config.yaml
n_experts: 4
router_score: "sigmoid"
normalize_top_k: false
balance_bias: true
router_bias: true
scale_expert_input: true
norm_eps: 1e-06
tie_embeddings: true
lr: 0.000728
seq_len: 1024
steps: 7916
dataset: "wikipedia_en"
Below are experts of layer 2 (counted from 0) of a mixture-of-experts language model. Rows are named router (the router's row for the expert), up (a neuron's input weights, with its number) and show model dimensions 0-63. Each number is 128 + 24 x the weight over its row's rms, rounded and kept within 0 to 255. Numbers have three digits each.
Before each expert's rows: "mostly gets" lists some tokens that are sent to it at least half of the time. This comes from a sample of Wikipedia text that the model never trained on.

# expert 2
mostly gets: " \"", "The", " |\n", " |\n\n", " It", "\""
router:097091130129121158124148095145096144153086119088124121122132171162124122111095116132095134107175140135106097089094143139090113142129100111099106165124151139144119094137117091088162115154145083
up33:149144091112109106152147134124131136109144148152144166097171124128103123093115161105104106170123109134112102119134120045134147127126105152130159122160139123075161131157140111127124111137099150
up34:142096097152080128158147128140196082129167107101117101193099109157114134173129148159124123132132157133160121145104151131129108148147130144156083124084124115122156141140142112165095132135106157
up35:156135164107101129108146109120165127098154104163135143156133127145107117136143130145145120088093119149130110092148114092132141141195166122107118130125126143165139177098175140148143108093099133
up36:184107130135126107159149097082108145146150151159105157125157110148119102161102155141119108117125137146119158177151124167134174102150139159106130118127103122117110141179146096189142112157135194
up37:161122138131109127164141156129139142134136127173098133100135097129095120118118136111111114108098134108133137115168142112095100120063120125149116136166111076112117168121106125109104133098105121
up38:188135143126136134110145136152133146107144096135136143123065139114108115165110149164145117107110139123102139119143142124136130133091134126151133113150128158132168135147123111194107166147099134
up39:177184164130128144148141153151138072129151123117086123167125127104153134118133168110099075132178120123142141124122112156140128084095149183148114170109123099136150107108107126103160159142131179
up40:121151138149103125151164171143184103128157131114125120186109128125117126109157155101135122125096116147142143113124087148132160162167143149121131135124116128103102129080113166157141104125114128
up41:149148119117106144122113157131115091133135113137146129124047112109112151136144121151112135125102126119162139157138116133121113118142174136160160117185146110081135141124147183110181133132108142
up42:126150123132123085083128158167147155112106109178167123155129072117132128168134109135154146158114111155121133147132143119131121144115139165101120142174133126140082147104168196087148149137151139
up43:130139134149116081156165126125170087143162149118131113129114087095147124118131137078092180150111067151153122105157109133132070126105133178143106134159093096118133137153095151130137188138112122
up44:145145170139149130095136134100155154099137184117124140139093090129147145106172128117107141104115076145112072125107113092131130146174122113067095134154097112118116155103145129090140153132139112
up45:166146124166099145109116131135179140111128107143151112172116115127136108126133148109103138103082129139142150127132117160118131119134100148135138144132112113126076149152107103164122121160055153
up46:185155150140136132131118165107167085055131145110092182164169129143120154124123167154105121146123129114128147154128070095143139139076111139169106127099133129143143143131139141119154132093124121
up47:124118102168158143155141145140133149148172130141140090146139125143125110095129114101122112122107096114129146141123116160149148143132173159096157110110170140157113142105146155121064172120085126
up48:126148145111136140139112083096109139086139087165100153123117101112107140130111115125118123149122132098169196125149151104129120111095135133100112099098114109108123187146134082137114180141139116
up49:136138153151120124130146101128135092134123097185085130152119102156145112093109145111186095128129138136131152145126093105125152152124118128118144140136118130144095155157167103123142142155137147
up50:153178121127110135095133140129138126133108131123094128142122066179151141107148112121158127134115103093137158127123143123178147140110123127149108154148156142171158125145155121156140130124150109
up51:137137143128136133113142152137150101114135139134100107109170122142107134109196155109150134144098134122141180131136145088155089136114124089135091144128133132171132084146119146143117139109155136
up52:150119124102077078124159123110139121124139138133123157129154123095136102136114111149119109156110116101161140100133112124148162130120095164076111115166145111145089115138081109118125109132129164
up53:153165158117102119138167140150118098117115132190121118137161143094148129116098130098146109171094095134145159141132120132155129112131185127132188107095099094113138150089126110137115130104157103
up54:150135113141141091161133113100186126127131162124133081145163104124117132086139132153110074148131078081175179101128128158151127123153119134136121140165101119094130144121117156090118137106081091
up55:127140110148144103106147091126114150125141119140133163142155084097127115148115162150157132142130171147182147154133114171162177085148127149116169127125095127138146173094153125124119152139091133
up56:126154117132121104140141096121088145141153132156146112125145133131121121189202122101126094127136123147140119132136071140104148098162158153146158132115076067089111144149122109168102133127084141
up57:120105121165139137111103147110159112148191127130096101153181124145101112133164129128126091134122115154166141125104068149118086121122185146115103106100104139152120127107126138155142136128133163
up58:123152101116090148129101141104128141109133089144156146188127103162133164141126128136118181140122134101109153104118159117111138097135126084161130109158148124088152121115097135174074127137120147
up59:128152132113127138121136143103170164093146139120159127145133125096152167145150105106110086148137124091095166133091110162159125147117143102110148119096118102116105150123153165113161093154175133
up60:161127107126123138146109117110131096126129147149140126148110117126150101138109111065144168148132119115132169107147113132102130146114116135155113083128156143102066153109133114198112117102128112
up61:160136120145157101055125145139120102148130096109117159164093097121137136143202143138138085086133152149134149158106128106124096105118104132129146113135118113123090149134114149158137135157101163
up62:114122136146130105116153125132156126118159148124097148100102128091123122130176139146179149155117100113151133111158131156111098137140125113115114118150121111127097121156227145131145104122135131
up63:125158121105142131123130166145118104112151126170141117132131113091149081173108117145098132124124091118105138149140100114179115154079098149151192156107158109166173193152118130135115145133115110
up64:149140115132109130121176125134152137129144150174098119127160132136134148114132157134143132194106135123110173098132116155181145092151096129093132113114116195129145107168124146147140129152156152
up65:099145116128133113110106118175129157104125143123166174155170137159111138130160117155139133185142101143132107126176133132132124134135124116164129066079143104160121139122106104124127132110107148
up66:129157168118135113124138117130108100117138128100149127159070093132154069158129151058109134159127091133131130162168115156114097083098154160174143130105116144111110133145151138105125123093115141
up67:181124097112156088121129215148144120127116118144130152110166106137100117147142104097136158117085149092122115143140112137138137146115127153120099139107161126175162129183146126085116110123153110
up68:141126120116096114090114105125131127083125166131105137131133150107139101147126164134098127114119175145126118152131079106133163074145088092130157107124086128084165148164142173091081139100129150
up69:116086103142163087131109131148138130120104117140131133117140124113121108143146151133115155121149151112141151122137117131135131096148165145129118112132145122140172103135112123112107102119116130
up70:133137079133130148118150123090117149103152127127124121119138113108131110087135140121114180150107128158137117113172088112135127096143090169113176155081149135129132119126118120142144117147098116
up71:124171131112153109140134151139147090150143127132168116134150116152117133153134125084170115108171147122145161122122176124130130135111113150112145172139125107152133139094137118162147087152104145
up72:148159110159147151145157133125151107164115166108137117115108123100138154112135154147136123131120134144136174199189097143129135085101163105169180163152121091151098131123169114145121138098137125
up73:129146158143122156108114110127127143126142129151103092148097125157106136153126103133202136119135108098141121157144120180117137136151143123139182108140099109122086130145174138128113136142136172
up74:149127086090105177112130124133114058100166140147158170123144140142140136148107153155119077106123139123166137116088117099121137138074115137134163125135131089137130115104104148133140112130153108
up75:145129122143125161128099114150125111128152135159094124171107084098105146148108131121135112109137123179117171136137160147145165147145111136128110108109142062109137101085166134116116145110148165
up76:137183121164141131137165151172126098091127157160086122153110122150152161138129126118110120129142097104138136172177174154132093108096146148151164154140143132137108141144176131131113108104135112
up77:121133106117120097129107115133109086093128174150145122112160132146140114137114124123123114173103158124126118160133126151116149123112160151135135144129147148110075146116070173085104087124130123
up78:136130115119135125146141133143153123074149112121151145108147089154089158125109093150163131099102129116121125134150144109161137126132149106110113116145124146093070108172104103101150147130084152
up79:127178118126121144139077132148147081099171131096122089146153085124125176143119113197142127146104168136157151146103078101127122113120152156131086110151157092094144153102130112139112157111132171
up80:137180128127067113147147151171131122108139119162149153142140118144153081154175125138100109123122109107122165154118114137114136152158139140089177169126130122104106138110138112116144131122066109
up81:136130114123103131108111125163162148177117132099145124109094113096118148111114140094117156138112118121149132115154139124114117152149109138156112102131123116155103182130099156111092153121122115

# expert 1
mostly gets: "b", "k", "un", "ur", "ri", "ad"
router:106111143125136178139134087135139154162129146102098102150101174143140121162076133156099085126175146153109092110093124140122132149141125127141103168131122139122133082147108114117147108113130134
up0:167158090121145153094116148091165146128160101108173133116166103153082121143127086110120104124111124120111090096125174131146119136111174103145091103120153136125138090138140145106089148151162097
up1:137157140119151156089145130132160129097110124137132145127121126126109117106189129053118119120104130159099136138152172084110106109084149133109122095107133108140166142116106115141105157161099110
up2:081180130149129080110139113139134093105103115110166100150145098114133166113140116129101132123126116116164170113144139130133133063134115094116116121145167128121141158100137095156111134101110098
up3:122123139141154147067128129096153164131119119100129117123103111112154142132122145133119116137088163135182120123150152143143138092100112084129202102125091143112144166144135138160167158116108079
up4:121143147121133115106127145135051140127152104189113171123137093127090126124129146135120127131132111125152141088072100151100082088108130168115137184162143158117097111132123121135149159150133138
up5:146106086118127116151153156137152129105157117117152119079154096150098143130144143141151123132116154126158146132110108147158131116113131078150153099165138108090153138161082151103114153141130140
up6:136152126122095084153156160132159117133143136103163164123113124148144130148117106148138149145142110132136129142118124151123134098147137128119125145100150109118121111141172104134127137107089091
up7:184112116141157108121099128143084166131156109135132126127131149103156147151128151133170138101135109163173117150148160130111140112126120106155122065126159129138132175140121161100129164126131118
up8:111117154119060112133120121102127130169101144130089112148157093136097140131154098144128084113153085129136121111142163124134119099127110109122152154124121165138133133158120140115146164133105143
up9:120096106160102100107113128149119128077130113142128118117109124094093083091128100113159127127109132152129148100132122099138113155095153098125156138106150120154134098154197152147144120130124077
up10:160137137142132117105143142148120131143135098090106115136121135082149104166133124151122117114151109149141115140119079126124096168123120125101167143130132139099083179107149109107124116126100089
up11:165101143123135149160115103130140139128132153145101168155142100087095093146146121108147105080136152117145142139116144111115106142124146147133141151114104093104107143165121170153140139146091102
up12:167150127123098152104146127164149143072104101121171141135096153133110162135108132165186172136101120128099137122152134115125118155152124174137134127166159128122118154128101138114137124123119171
up13:134118176137111134131126123092119100153137141106121139067114111115060140104130147111132140130141085095141127076133081164121138117125131147100158114136182110166116103152147116127163128137148120
up14:133181143120142105121127112125114037100132152140122097153155157147110083125141114135156138112129151174108091111128135091121094142093161130107104111145135106121158128115126113123149170132107092
up15:120153176134119085205126140122099140141106104115136116162116111130140129101159143104111117150136159096134130186170163153130148105108132116153125127113117138127150150113159089137111108150134098
up16:118174116115165117130074135145111142078143159120140119116153084111099152141149118155091139141086095118154101158142146174102125071077122147126103110121131121134136166101178121116106133136145128
up17:150172164116118128131119159129116130110142132103118107120096126142120164115089107099143117144102084119119097121122116147120142120109058122151104057136087121126160149154134123153141152127107154
up18:122142153156085088150097107119161128147147110135176143142133103118143112120161158127120113122136154116107140109162128138135122127137138165143119075081143144134132142116109136144150151109103087
up19:139107131133156124115121128102079196132122138116128103143131109136156167143114138104154088178107090108125129130129106109162135123056118125130108146089155104116087125129126124119119130140128108
up20:132126097123148148122149115138157073130105140113161134122116070147148148141135125100124124171107087128137142139168124121126097129155133122169099135176162128118154156116149120127114134073148142
up21:144160076082136093152133177113122139102107140092121115094108094137105124136172063130165186157113136142160110090112175145109092147153100113142123151116149116115138156125141132147125121105122113
up22:145138107121146092116137149152105121134164142118139136163147140170122114105131135139113184113118164114150137123132115125110115132089115091093133140070106135139149148068117125150145088126093146
up23:107110133112150128149192140108115144102132112159163114131117120087145145115178099134124120145126133127135137138131134116111130083146184130149123133093150086102141114116125106111115159149118077
up24:178126138123089117129116149132126156129133093150137109121131128112135140111144169072116145141125110123155093128170092150137140130118095154130129069158159104101120118163120136172141150120167124
up25:159131108132069108139120133114110098089105130118117136093114144124137096097134124141122092180135125145156095115120137115155079109129142159120139161127112108095160091060158137128133167122155108
up26:176078161153082120124136117090127112079182132149137145149113120099149135088127157125154149183125104128139157108161167148161110130112122111137127168136141116133141142090152139138103122096138132
up27:097094101130145074139140155139093115133089117123129125085144129123074139115128146138125133122104141095093151112162106097123118133138156153127139105134165102106179104153121105099109101157142131
up28:130105176155093129103134111123122089128113133157149173148154120146107145107130130083153158120105123117118164110134152171126178131143126115093122080104078122120095156123131153092156118158118158
up29:137137095188158114173120142115125126118192126135128122134099156128144178131152103133120129146120099106141120115139120154142145107127163115096197145167138161151182145137109132115138120141160096
up30:114100126154150158117128123143124114098127116136113169135129111088115159129106101100120121121093087106164123118105094147132078078117123160083129091143137112119124134139194146098129158130136148
up31:168170131090113121164096121111138152094151099177140133135146112127132118156135149137140103139136148110126107135136143139148097132093132180110137133130141131156193167136117126152116116100146142
up32:171184093122114131128120121093159159103132116115109147119096090122138133126141151103164136171126130139104180139126085099107127148138155102149148110141131153151149116128138176159097170140115120
up33:111110157120091142137158140123128135145124088142096120124142143132102111146187112099175117131145093112110195092123140119108078091138152127110143122105145114149103121170136132096113166183099139
up34:161109122162085139145142121115123134159124084165137117115107126144094144144119107103136133141127108098160151167113102128118155127142097147101167147112099125070089158144140142113108116178090139
up35:175152105093110084114156172141160081149122178138147123090150124125143131146139125109138120120120146122131148136111114109138123147127142159132127145129162125139112099095131123121082090140138175
up36:171122138114134111175087153138146110079160131104153177144113123136094145122144143124104109104118137125122123109114163146136104121140111115111144141084097100136130099117150116143156102162152151
up37:125153142103123145118112175148098112108128134128089097094145116131113148123174129099192126133109153130131185184109119146125140126120166142087141113148101112120151170095138107126102110127148123
up38:177142147113097140133116121136148053118111124090154141153118093128139156093137115145201147105113106131158145125132095092151109123135119136135137096153110109102124177130114100134082112131184136
up39:146144140170138120100140132121067147141102120175091148098112117151139118108124154135096116152104082151124161146122140134121148082099154119111156161130129125141133143166110157142124164096123115
up40:160122121151103120106095123154138115144158092124157118120171121120117159132131113123161112110122144139092123128129136105155150128152104087128177142144126105156090139086180141140150167120127129
up41:153162147134175117088118123119161111094171154151144167150147133117124135109135183128128105120104122124136101173141166174145125125137121095143122103124136123159145100180086149116083175151158158
up42:187132116136101109100175129119124110093151103124133187132158160119150128122141168165102098104121074130157140104103110116088131129126110077094133162118117111117112169087173115092126121127154134
up43:146082117133108091113143134145111138121177110133092107149128119109109151142139092102127156136137112154131159110141164134175124130152173115113116120120103128160113152138109148133121168123092149
up44:136177165148135102145155158137142097141112116140118122167137088117158117138133144160160105164082092116146144134162127128141151153143120139178114078154160131136131099107113150087156140167081095
up45:196144122121137116128144158106105129077154120099151127169139136130128091122143161144120104130097116100115121149110108101188128108134106198118123149123118144155135129120108158133168136153147136
up46:134151172072134117128094174154172084119146136166151110104187130113103144136127155109188142133140106114118144150128125139173120122080095114129102132142151111132138130126121150125125133118129110
up47:103084145160094098147122126100110083157118117130115115120171112148120125104121122100195136122144109114113137171156107133118150121121138107095160119144112133131092172144155122104136150155147178
up48:134123142136150120130095196135121157149132179125131138094108097138107090092095108054147099116112140144108125119172141121122162098120154119117095138107131120141155157157151125109114151107128148

# expert 3
mostly gets: ",", " B", " R", " at", " A", " L"
router:106089106133139155126167093133118150159091141131100084108106171127128140103124120157127119095162124097112103085096141158093090115123117121093103132159146131141122089164148118109128127148156129
up33:134147146127136139152149112150152124143128153144133123179148088116108122093155123143137101166112157164145097128111157139105081175128096123170127150137151166091119138126149071160107125115137116
up34:132109157153132098094100128118109151113142124118104165144123066117105128143163132128142144116132140140130162148119147140139156145126125123136150129118074119116119123129106140147112199136098121
up35:105125095142098058099132126133137122107157094182110105131181145112171146122122149106145142189124156126189137136156113124206142105115123175111104127120133158132116142114132117147141137149130117
up36:142132139150127109163121133115113137117173082111148180100133129121106138161157150087125097172117138131087079133158074084159161118086121151117121115101088124118137125136151084172131153155101130
up37:125145125153135125094126152154167124121120135113110143125135120087112141171053136120095128109116115202118107098144109162148114130147097108112152149107148134122129153157159127118113103118115089
up38:086127144182129043137067136072116153113112106125107136138090116121139143126150149101120110111134140128162115117126124120181158149105132149156122139111146116107127133122116158127140133065098157
up39:121158133166124130150119155123114110111127128148084160114162121100082083120099140136107129136095119164147101138125146133172170093103108103112138132114097122112134119088125151167145103127127146
up40:114144181122105183164123133136091117131125106094133128176127138156187145137069158086112122128167147149116125110117136157122121085093138160119140164095124147133098114162077094110160118150114109
up41:194124124147109099087105117104123108133106123154091103135158119171159127132117111107151173153113094121132144119134138141130155132167127143098123079130121127137152142149086119140110126143152117
up42:126118104179124123124135185097150106066119176142119134134123109092177136135153120154143123136101107151114109120137097127116170097149115120110096116138138145110115124140099129128090098101118088
up43:114125169125152069157113126095132101139141106112119166125131103118145125116081128121086125132111158114091143110160131156120161140133143133146120129144135110153156111086101066113164151132129122
up44:123141111153144127168094131095131084087149152133119134166105130132138123124121157106138127123120086147104111182133073151146128110158110165139163154128112120136097132164122105126114133108135102
up45:104126138141145056145121135103124083143149177122163098143150151141135161147126133135118120149131128120104110130182096098134169093093129172152133153159146125125133115137144113156154113137146112
up46:118145113125137125082140119159173128154147138169121100144183105112094116156108111123137091064104145161090125118139101093145086109164158130162137107145095139132114139115154152170143172146107131
up47:109146151123132125127121158123174135097154164152153142136183095100155129205115169158133102115132119101154177117140118147168134120113176123137119158117157159146147137111119175114101126137106118
up48:147114124115116155115131121130133125095136083131147166121144118126165159137151138130140143181109156176145168126137095149130112127139147126163066141113098091144100141165132117118129159131122122
up49:143119122105107117099159175142126165139147147105145101130128113119104119158182125120103108110125129169122133116104135145157133113085178129103122150107107103107143162152146139120104130112162143
up50:142131181152157117106143125142166162129125171134130105126168111156149112153088176119087106147126127091171165111113095133121109122103109144189135131134128128123156147125105145114103133125118099
up51:141139104135122140147111149147197089136136133134116177143141132089139066145125155114094145158134134118133087109153139105149099134117135123115117137110141138124142163117157189117157151144133104
up52:114125137135058113083147140121108100137147123121167168145091109134139165110133156137155166140137107158106144172157111153128135111096102111110105136185165127091139148157079090132087109117102135
up53:108155128153116116166130115158155122111134125146110123134141145073124088133119114126085151150099128137164133119140129105143146134179127173122159162140147108106115154137100155105138128155150111
up54:119150129164149130116125120146124160129141105109142118133102135127107101125115156090088139147120145127192106102167119148095143142143145129161114132123149134120149124118095114112128120108112158
up55:129106101151071132146118133138128132106169068158125122142132116107142124120089105149143124187132123164167166118129119125135150142118111113128120111125134165135115177136127199200149133163139111
up56:159131124158115165154139127138119145132140124148115086089079147153133121195097139119109089168118125116155154156133100169121130136140139184106146174130134131101121165121081145185147137124136124
up57:187158113138148139118154134174103122173138151125123138132068121090098151141118111137141148154136127143147127138126168138150128100107157153145140114118131104157164149141170177094122076127155116
up58:138153116144136083099135157126106128139127139095140106112127110099130147106146125131128111085146122125090129141110102090159110092152160141168165084107088113080133148100127132098118093132088136
up59:154157093146124156137175116137109139091139156096116130127123132143132119114156147074106137072119133130131153128155101170145117109128157153116187182084109100086124127143147133152151152123099145
up60:117118117144121109130114137168161132134134098100115180138099146140138124129124129146158163112138137197138098132095160086135126137102117143175135155097133100166114131115109140176152134070144129
up61:133086092147134142152117120130139092131129130119099122122119095150157151129116102123141093132107166159162143132142090112121111145120158142114149106117083148136136145115133127128140132149081136
up62:156127146140094124102124128097101138141142080103149125193140132088113171131119139143154112149150141133128155099112123086123144150115139186102114136140115136095104117115170151132140082115151136
up63:132112150113125123112119140089144139147137113112162148109121083144122153149096129081168145148123129137152111151177093160102145137150144133165149073166149149083080125130109146137126151083124135
up64:137156116123147088104126109113116126123189115128083103116131093125137160119130123095147113161112112171114126150105122168103135128082101146105117137115107143111119131156112136132104122121152124
up65:110127151096080153125161112169125082119127103110140163143129138117108120133125119118162107105127166107129129130122104115126094104053150124142150166079144146152152108078128078145108107106135095
up66:126108121167144099119114115133142144084135120135116162097121128128133125150130133150156116150106143104141154158134112182171127120150131105130144126141125167107090112152114151199176146121137131
up67:157128100146103098119106147095139119129139113099150121107152056131115144128123153084138165158124111127094119122140166112200151132107134145164135185144120123103128122129120147121160094100116102
up68:131133141120129095105111122113111098132126165157147131165121124069084155117126109140143174131134154116159155110127115136149157074142134159121141123117113149152109131151141139146185159128128170
up69:159137127122162101121138165139125134082140160114146124183105128117157109127173135112131135105122107145114118143127133155134116141118126169086158138110136097158152160148140066139130122103089125
up70:123139126098074142093086144148155129153147123078134099139116143119133121143130137156125130153111086115139101167185143084144148131113126126187113135090116114130096151135146123133134135117128108
up71:128119152142144112128149146092105086107146179118108111136168118132130143152155117136111131148129109127141144160137088121144161116100146133131110124115156135129169140098108124139146122157158142
up72:128123142114105107145084104100150116093100152125165163120179126123099143136169075136123129154119161142155127152152151109150142137119110118135114137129174130086136118127131112124127137144122143
up73:129135148154157109122133167136155110128147110133128108116148089137117104102149116129134091132102139159108186132119127124127122115145107130107119095164098099153071115081077136125096123162121191
up74:131135129157121106096107193110135098110134153127144166118107130106114097156075143148109141176084134108133104167168112081129142126159127135133127158156134110154140132130114126109183115144117145
up75:150133127139104090129153132146109161092131129099157112136123138077125152168173108144108108118135102101123111123129155124156091138128098120109107145094117118120132115137162147104182084119144106
up76:135146120085068140091109148097139131118177102121120180103117114134130094112124141158130165121153154135148117098165115147103126145120120135127111100130129116098123148154111120129130164149126161
up77:082148135130110141170139168094113109127111127099156107133114146116173161111136173098118168154138085135109110124120141113107098078112116154178115160088117130135111100129105132116172153139122123
up78:175134116096126103150171107163106123086128110128113146077145155139169168136155104142105125139101107105132115125127120106130121115128145134139124104147119125082122165029146121133110112104128146
up79:103131165167120096103194107167153158111149143107118154152132088140141100112128115156146129138088116142124138080131116115127099149117134143128148130126131142142087170128130157132129114108131121
up80:123130096148154147103140128134133149114122143165130126133128107128161166125134130092138102154081172124124190150132115106141149098126182147146156103119123149147090147163080112137112081129078143
up81:123131172087166103129139098181134114142126148096147125127103093139152085127129133138098158120107077094122127150142115162130093112092179092125152134125138113125139155099118153162141082148123166

# expert 0
mostly gets: "S", " F", "M", "C", " f", " m"
router:109117147144113162148136113134094139168123127117109118134123155139137117120084129146084091109188108125100119097073130162095106137121115161146120168134148149138112085147093099112163145131150116
up33:144136116136122118090107148145146124107176142119135152145117111097096097160099113138110121166105119098120120136135147126131135151067146137113147111115146159118117151155142104161073167155102156
up34:136114155094137083167133115151163155071124141133134127160133091113111107170141119143178106115142097146152124158156154101161097131108164109120182096127103126153161125120183127116129160162115103
up35:141136116146093083127128110112147102154171089131133125117112137102124151091163112152138134134148119102142153186129091167156113105115135137141129160160108120084124144092104154099093141150087115
up36:137130121106150120149159168126162130139099091134139134175099090112089117094118156140138120134128139145142095134123130106120140109163107142162127142106099098146104157115119127131163168128165096
up37:152179093147148076112132131122097139121110084125123093090141102141109142149136147104118178186135111191143134113104132160117129140145148104149119132186115106100160149141147163155117116134129120
up38:136112130111137127149134106052092163102130137086131123104105141116117131146139142123118098100112167139132115111149128128123130111115123116128175104130122116087119130113192111118125135111139132
up39:166142125087086144113140159122142129110124185164118117145151134112121110129115139141133123114121144133101139112130095107138097113146090144084064092150141117150142139113167163120141121098141145
up40:107180144151144131072154139087135133102129114147107131152107103155149133116161113126113118141119129157129119132117136132139137135111165121098152146124081085130115139106207117127128104072070115
up41:107142155114142106158163123158171129115135143057144107125126130140125122138154158125136130122131104139128121191148149127150134141127166070150143155146145097121095132123161108110154109124133084
up42:121124092108129132128140156096134127152105117130156176127154144142134192149155126131147138180124093074138170111150135115155126119088138146140155160105109168153104124100093101124127121115128097
up43:138112100147122149111118136118127149147113126152144099102101142138114122131136131085166137159097149125122107122175108130145170147147124132129121056149165117093088116137128141151123121096089114
up44:146138134109115118122142135132113101103146135099114134117079146098109146113112074154105109110113128124091131154145127118139113096107149103158134141113121100130172155102135138085075116100086088
up45:144149130133150126126114102166158155120132170076112136139152150101114159170117135130131112112112137079119144122152163085167099148143144122147097149145102131122148158124130112136113127135091097
up46:109159134175131094137132138121153139132172095094147128163156110154115087133162107106154130152083096128137149113151066082158106112143129107103113127062121141132123102151127135131151115151106174
up47:176112124117104122110141126130143139133142133148098131144104090139151111096163106158128162120110129152167129120119147117116118140126098126086108123107126121141172123136168131130092118177101083
up48:139153106159112085130145147168126093158151120158062145106132097113122131125123132170116134121086118140113112143143148116148135101136131132164152100127154095111108155159137159115153128071189154
up49:133154105112134138131105131103153127073136117122157120123118118131169125156126133138142098155127140105136152113168144146134085144137171091122120144116110107136107141148180099138152137117119114
up50:140104166148136130118146124113093132156129150156103148103141089146116120134117113118121125138100104104107143149139134095134171153117145170082138148096128104084138163108146166167083138108130163
up51:143145141122090104085100151170142130090132131133130143118118096143084117114129140140144132131114112125077114109118132134132149124108163037109126119130106149156085154127158141130142128120085117
up52:119112156146105128125135163149108085121117152135131100139127106145134114152159126122104099125090133113193123145141075159116111136102139119146136126113114132147152123088133096139102141120128097
up53:120132154139096115118106125161122171114153124145125077109186125148127111108128111126147133155130173144103165115116115123126131140145169128099133065123114166135131145154150158105079082145107114
up54:125151112132129139142152126109138118088163139139116114156105125127139102177114148164143098169118109186151126154139155168141123170131121107174090117141108116127110113094128136157127111124137162
up55:123139126069134071081165124117159159085108130155172090136102133147137096140143138104099092134134169144111126144117154156117118112145172126100101138122117105115151130118178146120132123117160149
up56:129145105086119144133096124173139137095141130098121104148129154149103163161097149155135132127116180158152131147162116122096113140171144122183090062121131074087142121068130124116087134088150154
up57:114107101150148140109132123127123120119176124101128141121127106129098136162090061115115154133134142158184149151134127091121126112160138134107123085127078113098123136093164111115101114145103089
up58:077133182115136149127159158110130129105076099109150095119145114134127146126174160129137132128150153135122157133124171098123113132101123078131124101071154127144145114102135133106131127104127128
up59:146146176124117114126148117134123126147126105148117121081134148114146130108127137097124129116122118122135163163162124109116119152107152144147050130097105146131125150126133115128124158085104104
up60:138144085131167134113126150122117138131113122116096165086153112119108132147110087140138100133108102145139151089129093128159146103079132132129143122116126135115160146079156111118090150114115139
up61:117130124120118153143144148082115130140105084135129173185149095117115126065116118112125177136128099110136133114172140154152134102155104121108114108147118122117118134123150131107093151127090105
up62:114136089128171124164128151129122179105178130175120118116111114121190117139096097130167145132114186137142169130128124121122147122101135141150161113120095120130147128125144104136142142086151127
up63:112096133146103096154109120112131097139151178137108134106159161153153132163141093105129151168079139188120114135157093138126119143118155110106139117103112126127113131096142139132130103105092129
up64:171106111096140121100133155153144113131134137133150122146133117124118122144183089141100137123126106112149129133156127116139163127135108098095126067159133170124118128137106114134118135130153137
up65:162174114095120124140142119091127159101135129086129119150125093095163157134129084165109169197134124168185114139163109130110145128128155123139101118121138132121142149118125097099104109171127171
up66:110098099137156127078101114144140148124154115131123167132153086131123144100158143140124122174141168155156153138149084131149136106142143141139168071152047152106099147114112172156141130129144127
up67:095126127099109100103122106148138179140097138129148110108123107082107122174153096142180117119141095091114148156159127137145135156165110137076127134123116096110146132145120142123108126131123133
up68:126113109131129111112131128171123161109141129120126108135147129133142136085155147110102081194137113091128122114174089094132112094119085113174148127083115117096114129134132146111076107161101144
up69:172096156130125116142145127116156105116140109109163150127145140129133092098165089160155107147105113160136125120155128145136090127134061149125169074139108126129104147128113132118159175105129123
up70:138110046141123132123163123161156146125094106096122167158144116089123139144124122107123138119112176131149147117133147105114126175108159102072125122162110126108129167121143140106143149122165106
up71:180108130119139144117123106130130111132170154179067104133132128141104092086160161141097108102121122117147172170127159154109120093112130112108149134124130131139128162145124107149121165092167132
up72:102136110137126126146113126109133120088122122139134122135138123139087136114120133165114139105108160125121141122143150105187123143117123146135164121153088149092122142104159085096158115123155155
up73:174126107067141113106091146095095151151149117117151150147116131090153122125135128106151134113115138111114148091121108130148110113127109127132101145098086090125114135141129154129080088131152161
up74:147144133099108109102103117151109124151114169116134130134099120141080156124112172104125133130115104136138107102161113125143174141173157139127104119123138134100131137160146143155124139138142130
up75:149089161147109122143135146149214093142143113087129131165124118101126110133080103107160122141086123126146124159116134106102134143128146147130114165098150114106130127141122161093122115130162129
up76:118115129134152110130118105157152147111104102183183095074156078160127084143104122134144114146112157119080117129115117105183113124090151127139113151094116138121158158136116108124096108091150085
up77:156153141106076104130143123157134097134137159143159118154137126159115192118111109079117146131150117118155154117121139112119141100139156093142111105127144096121127131125129113076122083108125111
up78:132143158129105101113137178107124113110159156144148156109127063146121154108117123113098114093140150152145134098118119141154112112130075138081157105122128137146105112054163162171132085138113131
up79:130107134085170106116166161110127130106165095153122160126136136138094119137147143148110150112104150154106165154121127103147160107142089146117174136123158134113172130112174128069118122108128108
up80:159153130093104099125116138117148104139135108143136114137166122120164137107134131127114095119096121146111131094123081111165144087167146109093153118136143127125152123156108091163113097164157136
up81:141125096143120095119188125146152084115132146098131110080116097117105101176090166173110115168133087108151175105156158122094118101116131112099122148155125101103100117167146168098131101097102159